Below are experts of layer 10 (counted from 0) of a mixture-of-experts language model. Rows are named router (the router's row for the expert) and show model dimensions 80-119. Each number is 128 + 24 x the weight over its row's rms, rounded and kept within 0 to 255.
Before each expert's rows: a language model's description of what the expert responds to. This comes from a sample of Wikipedia text that the model never trained on.

# expert 10
Description: Political titles like President, Minister, politician, plus interior consonant pieces of names and words such as Goo-g-le, Ronal-d, Califor-n-ia.
router [151 112 128 122 122  89 106 146 173 140 162  90 108 138 126 121 162 143  92 136  88 146 125  98 158 139 162 136 116 107 104 147 104 129  75  89 118 118  80  87]

# expert 18
Description: First syllables of personal and place names, often Italian, Spanish or Chinese, such as San, Bianchessi, Chiang, Dave, Railway.
router [132 121 151 115 102 100 120 146 122 127 132  95 113 130 116 118 150 161 103  85  98 141 154 113 131 120 153 143 128 168 163 145 111  95 119  84  84 115  77 107]

# expert 24
Description: Suffixes ing, ed and s closing words, plus frequent nouns and participles like work, based, located, design, service.
router [141  97 179 109 122  98 104 163 144 132 114  84 122 176 111 121 127 152 113  87  64 150 144 127 135 126 159 165 121 131 133 171 115 137 115 127 113 113 146 134]

# expert 8
Description: Articles the, a, an, The starting a phrase, especially The opening a subtitle after a colon; also National, American, New.
router [150 118 125 124 109 116 117 130 139 155 154  99 104 141 114 107 136 164  89  95 118 157 128  79 136 135 148 141 136 161 143 133 105 110 103  93 118 129  77 106]

# expert 40
Description: Later pieces finishing words, like Col-or-ado, Buil-d-ing, elabor-ate, buil-der, plus open parentheses, heading markers and line breaks.
router [162  95 139 111 100 127 119 137 176 145 150  76 148 144  90  94 143 149  94 109 124 144 168  84 169 123 145 147 139 125 132 156 109 105 104 138 139 103 123 107]

# expert 7
Description: Middle pieces of long Latinate words right after a prefix, e.g. p in accomplish, é in Académie/née, ress in addressed.
router [132 139 112 103 129  84 102 153 106 131 120 115  71 146 129 111 158 135  98 119 116 143 112 125 139 121 140 160 157 100 137 141 132 107 112 123 127 115 129 106]

# expert 31
Description: Tokens in article openings and film or sports listings: first-name endings after born lines, years, scores, and verbs like released, published.
router [135  85 140 112 121 101 122 154 147 115 152  86 131 165 115 103 133 176 104 116 101 124 140 115 138 115 137 135 146 132  97 153 123 109 125  96  98 119 110 115]

# expert 0
Description: Short pieces inside words and names, above all s in plurals or words like ambassador and https, plus of.
router [147 129 117  98  82  76  95 138 136 127 134  93  89 151  99  93 145 147 124  84 122 132 118 120 148 147 154 159 143 130 131 130 114  97 108 123 107 120 124  86]

# expert 51
Description: Line breaks, list dashes and == markers that open infobox fields or sections, e.g. before Highest, Personal details, Company type.
router [141 112 141 126 136 116 126 128 146 173 156 119 116 142 118  92 139 150 101 121 105 142 135  98 142 107 180 151 143 137 159 126 113 121  89 102  93 129 108 123]

# expert 47
Description: Closing braces and pieces in math or unit markup, ISBN starting digits, w in www, and word endings like stone, port.
router [115 115 134  81 132  93 133 168 150 127 149 134 113 136 121 120 143 139 107  60 105 148 121 111 149 147 178 139 121 121 155 144  85 130  94 126 125 137  95 122]

# expert 41
Description: Sentence-ending periods, line breaks, country and city names (Australia, York, Norway), years, and capital S in compounds like OpenStreetMap.
router [142  84 157  94 100 133 114 142 136 114 135 133 105  97  95 128 148 136 116  87 114 149 138 116 130 100 124 157 142 125 157 150  98 100  77  80 137  95 122 138]

# expert 2
Description: Inner pieces of proper names, often split at double letters (As-se-lah, Mas-se-y, As-s-embly), plus articles the, a, an after at/in.
router [145 126 141 117  98 102 101 132 137 154 152 106 100 116  88 114 137 139 103  65 101 159 131  97 151 122 131 176 153 149 126 179  89  80 106 106 114 133 111  94]

# expert 33
Description: Final pieces ending a word, right before punctuation or "of": th in Beirut/faith/mouth, plus -ation, -ed, -ism, -ity, -ating.
router [141 131 140 112 117 115  72 153 185 141 133  96 114 142 110 102 145 174  99 109  95 145 145  94 145 110 149 184 141 117 108 160 127  89 105 122 104 124 114 124]

# expert 22
Description: Middle syllable pieces of names and words after a short start, such as S-il-va, ex-il-io, et al, millen-n-ium, gr-ad-uated.
router [138 111 138  93 117 108 118 154 132 133 143 106 113 151 127 116 156 153  98  77  97 158 139 111 150 112 172 113 114 139 149 140 118 122 108  96 107 123 128 114]

# expert 9
Description: Function words opening a noun phrase or clause in running prose: " the", " The", relative " that", " which", " who", and " he", " his".
router [128  91 139 105  97 112 148 137 160 147 163 138 117 155 104  89 134 134  94 105 118 143 137  88 163 108 141 149 136 151 166 134 135 122  96  84 127 114 118 103]

# expert 59
Description: Numbers, scores (–0, –2) and first letters of names inside table cells and sports or election results, e.g. Sweden, Swing, Singapore.
router [127 116 129 116  83  93 114 146 136 142 152  93  91 134 113 124 127 143  91  63 119 173 137 111 116 131 168 134 132 162 131 178  81  86 120 101 146 114  88 107]

# expert 58
Description: Line-start table pipes, line breaks, open parentheses, plus signs, section markers, and articles a, an, the after was or is.
router [164 113 148 109 124 100  90 149 149 174 138 125 145 107 109 121 151 155 119 126 126 150 123 109 167 111 150 149 149 139 154 142 104 102 115 120 113 124 144 100]

# expert 29
Description: Middle and ending pieces like on, al, ve, posed inside words, common in taxoboxes (Mammalia, Aves) and names like Napoleonic, Award.
router [166 140 125  76  86  98 111 142 132 145 102  73 118 126 117 102 144 141 122  73 119 145 108 105 123 129 113 145 120 125 108 136 140 121 104  75 146  93 118 118]

# expert 6
Description: Non-English script bytes and diacritics (Cyrillic, Greek, Romanian) plus mid-word pieces in names and verbs, such as PROSITE, Somalia, concludes.
router [139 103 148 102 151  99 128 152 157 125 149  73 103 107 123 100 145 141 103  89  86 167 103 104 147 139 167 169 138 128 103 133 114  93  84 111 113 107  98 108]

# expert 48
Description: Digits and number pieces in tables, years and measurements, such as 000, 98, 1.609, plus some pieces after a capital H.
router [131 116 149  97 142 110 142 141 151 131 114  93 111 150 116 116 163 148 114  97  70 140 135 106 169 101 172 153 131 169 156 160 123 120 119 125 127 125  97  84]

# expert 35
Description: Early fragments after a word's first letters, such as ta in catalogue, f in manufacturers, um in Volume, and capital F starting names.
router [148 101 132 109  95 129 111 130 129 138 168 104 108 151 105  90 122 151 106  95 114 141 132 120 128 130 118 156 139 148 110 162 109  73 124 112  99 109 121 128]

# expert 43
Description: Sentence and abbreviation periods (c., a.m.), line breaks, == section-heading markers, and currency signs like $ and £.
router [145 100 149 126 102 103  99 153 143 160 133 101  98 142 118 112 158 148 109  91  95 125 138 106 125 119 153 151 182 128 141 143 121  97 103 108  85 127 122 133]

# expert 39
Description: Pieces inside wiki headings, table pipes and sports or motorsport tables, such as ===, |, Championship, and the at in Smbat.
router [115 104 165  77 147  91 106 147 167 108 121 123 122 133 111 123 154 135  94  73 114 155 141 105 144 107 154 148 140 117 150 145 121  99  88 120 101 143 106 114]

# expert 23
Description: Commas, and, or, but, and infinitive to linking clauses or listed verbs in running prose (seek to bring, promote investment, reduce).
router [155 100 133 123  86 109 108 152 161 118 151  97 115 142  97  99 144 163 112 128  95 152 122 115 156 121 147 143 135 156 132 140  95 129 107  80 123 129 128 112]

# expert 38
Description: Capital letters inside abbreviations and codes (U-T-C, ECHA, PREPAL), closing parentheses, line breaks, and wa in Hawaii, Owa.
router [128 115 169  90 146 120 132 142 141 124 136 124  93 143  85 106 162 153  95 113  86 159 127 101 145  96 148 153 111 141 139 161 103 133  98 109 106 128 134 100]

# expert 36
Description: Closing syllables of nouns such as ment, ction, dge, ver, ter, and kin words like father, brother, plus conceit, either.
router [113 134 129  80 142 123 140 145 162 132 136 114 114 147 139  65 161 132 103 107 111 146 150  85 126 100 138 141 165 153 129 181 132 116 124  93 105  94 117 131]

# expert 61
Description: Middle syllables such as vi, ro, ist, ic within words (environment, positive, medalist), plus Roman-numeral vi in statute citations.
router [187 117 133  96 138 112 113 135 126 151 134 122 122 142 106 113 156 164 117  91 101 144 114 120 140 128 125 147 113 156 138 142 115  98 122 100 127 108 127 109]

# expert 62
Description: Verbs was, is, were, not, plus second pieces of words opening infobox fields (D-im-ensions, El-ev-ation, D-ip-loma) and States after United.
router [139 113 142 121 159 124 135 150 153 106 142 109 138 146 100  56 169 105 108 114  85 159 108 104 167  89 131 150 153 135 165 143 115 111  89 106 151 132  82  80]

# expert 32
Description: Final pieces of proper names in infobox fields and tables (Columb-ia, Coleopter-a, Pad-ma), plus League, Party, India, China and numbers.
router [139  95 189 100 129 106 104 167 148  89 132  99  65 152  88 114 154 130  94  80  89 156 117 120 151 105 128 144 173 127 141 172  99 108 118 112 134 145 103 104]

# expert 15
Description: Opening pieces of words split into parts, such as con, dis, imp, re, fa, and the bare space after "an" before a vowel-initial word.
router [169  99 141  94 105 115  96 142 157 139 133 109 113 132 101 119 136 156 134 103 130 152 121 133 159 122 132 130 147 124 158 148 101 130  92  94  97  92 112 107]

# expert 12
Description: Start pieces of capitalized names and words after the, of or a table bar, such as Erskine, Palestinians, Croatian, excommunicated.
router [163 117 151  87 129 115 120 150 148 123 151 116 114 154  98 126 143 154  90  93  98 149 151 110 138 114 148 119 141 157 148 141 114 103 120 110 101 129  84  94]

# expert 20
Description: Word endings forming adjectives or nouns such as -al, -ical, -ial, -ual, -de (med-ical, vis-ual, Tra-de), plus military, political, student, school.
router [135 104 159  85 104  64 128 132 124 136 159 119 103 129 121 107 153 133 124  75 116 140 135 119 118 122 132 136 128 152 143 167 119  98 108  94 132 120 115 107]

# expert 19
Description: Opening letters of personal names, often Slavic or Spanish with diacritics, e.g. Č in Černovský, j in Andújar, Ch, Ju, Jo.
router [137 112 125 134 132 115  98 110 133 140 123 113  98 127 113 121 129 143  91  86 104 157 175 107 145 129 158 137 137 125 133 143 129 116  91 106 114  96  67 111]

# expert 52
Description: Table pipe and dash symbols at line starts, and vowel pieces after capital letters in names, like X-a-vier, V-ul-can, Qu-al-ified.
router [155 116 152 104 102 114 124 142 135 119 140 112 117 151  93 118 125 110  95 103  96 175 163 120 158 124 160 143 140 178 172 137 131 138 118 139 132 132 103  94]

# expert 1
Description: First syllable or piece of a proper name, mostly surnames and places, e.g. Go in Godfrey, Ho in Hotspur, Ba in Babylon.
router [136  97 140  89  97 107  94 141 128 137 147 103 146 158 106 113 186 175 121 118  84 134 160 119 137 122 127 135 138 111 142 152 108 114  95  92 148 119 107 105]

# expert 16
Description: Second or early pieces of foreign place and personal names like Mo-z-ambique, Mo-s-cow, Mc-G-overn, plus capitals starting titles in lists.
router [158  95 131 115 103  90 109 156 131 137 160  99  87 144 104 104 140 143  89  86 110 171 135 116 129 107 147 137 171 138 126 150  93 111 112 115  82 119 136 127]

# expert 27
Description: Whole common word stems like back, play, work, return, appear, and first pieces of split words like s(atellite), be(low), ef(fectively).
router [105  96 159 107 130  90 113 160 172 149 149 106  89 131 123 110 140 143 131  88  80 159 130 137 168 100 149 114 174 137 123 129  80 105 129 131  87 105 120 145]

# expert 4
Description: Short word-initial pieces and their second pieces, like mi-d-dle, Bu-il-t, proba-b-ly, plus pronouns and modals such as he, can, would.
router [144 107 130 117 151  95  96 160 164 144 137 128 112 178  84 106 138 157 110  97 116 144 148 135 142 118 169 165 125 134 120 152 126 145 107  97 108 110 127 110]

# expert 55
Description: Digits in years, dates, times, rankings and Act citations, e.g. 43 & 44 Vict, 2011, #21, with nearby brackets.
router [135 136 149  88 114  99 114 167 153 155 150  74  91 140  91 113 155 140  93  98  98 132 137 116 157 128 138 140 134 155  93 172 110 123 120  83 146  98  99  96]

# expert 56
Description: Digits, score ranges like –1, –0, –19, and commas or pipes inside numeric tables, census figures and election results.
router [141 110 124 131 145 125 120 142 142 142 137 125 112 122 110  98 160 111  81 132 100 140 145  76 161 130 177 123 120 150 130 182 117 119 114  96 110 125 117 101]

# expert 21
Description: Opening capital pieces and early inner pieces of proper names and rare words, such as Ra(ilway), Ch(orus), C-la-ire, Ob-la-st.
router [130  95 131 109 125 113  92 144 145 176 132  64  87 145 106 122 158 128 133 128  79 158 166 127 147 109 154 137 176 128 154 147 118 128 101  96 123 132 100 103]

# expert 3
Description: Second or third pieces early inside longer words and names, plus " of", " a", " A", as in de-mo-cracy, ju-di-ciary, Da-mi-en.
router [166 120 132 104 131 115 119 157 142 164 149 129 112 111 103 108 123 142  99 103  88 142 122  91 135 132 137 171 143 156 123 158  96  92  97 126 125 132 105 113]

# expert 42
Description: Word-initial pieces after a line break, bar or compound start, such as cl, mo, ch, b in Blechbläser, plus accented Latin letters.
router [178  78 160 124 117  78 120 168 128 108 125 122 111 131 105 129 162 146 120  95  78 163 127 127 152 137 181 140 108 122 147 144 103 112 128 123 125 107 118  85]

# expert 5
Description: Colons after field names in infoboxes (Population (2019):, Time zone:), plus nationality adjectives and endings like Indian, German, -ian, and year-range pieces –20.
router [159  88 175 105 101 111 103 130 141 135 134 102 114 109 113 137 169 151  93 114 102 141 126  99 130 135 154 155 101 128 127 124 141 115 124  88 128 114  94 115]

# expert 53
Description: Four-digit years like 2016, 2009, paragraph line breaks, and second word pieces such as ch in touchdown, ke in wake.
router [183  98 157 123 122 127 114 152 183 163 154  99 118 124 143  92 177 147 105 131 139 179 138  79 135 136 172 180 137 122 147 185 111 107 126  92 100 135 106 126]

# expert 50
Description: Hyphen bullets, pipes and line breaks starting list or table rows, and words like include, including, also, plus ol in wolf.
router [150  89 162  92  80  81 125 142 149 139 141 109 111 154  75  99 144 166 123 120 107 154 145 133 127 122 135 151 155 157 153 134  94 119 113 117 114 139 107 114]

# expert 44
Description: Last piece of surnames, place names and taxon names (Theat-er, Mint-z, Prosphil-us, Window-s), plus nouns like country, city, company.
router [114 115 148  76 120 105 115 140 147 127 139  84 108 142 106 113 147 153  95  76  84 154 135 111 137 119 148 140 150 118 120 178 119 112  96  75 124 145 125 104]

# expert 37
Description: Second pieces of nouns and adjectives, especially re in Greek, plus suffixes ation, ment, ity, and abbreviation periods.
router [145 118 172 114 108 132 124 139 179 135 157 134 105 138 122  86 156 159  95  95 117 138 127 109 143  90 148 122 128 174 150 159 101 106 104 105 104 109 103 104]

# expert 45
Description: Sentence-final periods and ")." in biography prose, the "h" of husband after her, and family nouns like father, brother.
router [137  98 135 103 108 115 133 159 133 166 148  92 145 116  86  91 131 161  85 119 131 155 139 117 140 128 157 132 141 130 129 130  91 114  90 105 101 101 121 115]

# expert 17
Description: Commas between author and year in species citations (Hampson, 1902), and word-initial prefixes like re, co, pro, ex, mo.
router [143 110 169  90 151 102 128 140 134 129 160 104 112 123 136 127 140 152 149 108 110 138 150  96 130 102 150 138 145 118 138 178 131 113 105 110  98  96  90  91]

# expert 25
Description: Verb endings, mostly ed after a verb stem (produced, developed, resulted), plus was, is, are, been, used.
router [157  89 141  97 113 105 127 134 175 135 145 115 123 142  96  94 147 166 130  86 120 126 122 135 159 105 158 146 123 151 115 150 146  99 109  92  96 133 118 117]

# expert 28
Description: Numerals and number-preceding spaces in tables, scores, coordinates and dates, such as 27 in coordinates, W 83–60, Set 1.
router [139 104 151  88  91 133  77 137 168 146 142  84  90 139 124 103 150 140 122  71 127 129 120 119 146  98 130 152 146 148 156 175 108 113 111  87 124 124 128 115]

# expert 13
Description: Conjunctions and prepositions such as and, for, by, plus closing word pieces like il in tail or e-mail.
router [165 102 153 105 114 102 128 148 154 133 140 113 130 168 112 132 154 149  92  95 106 144 127 114 153 123 120 147 137 124 127 130 126 119 123 122 117 146 121 136]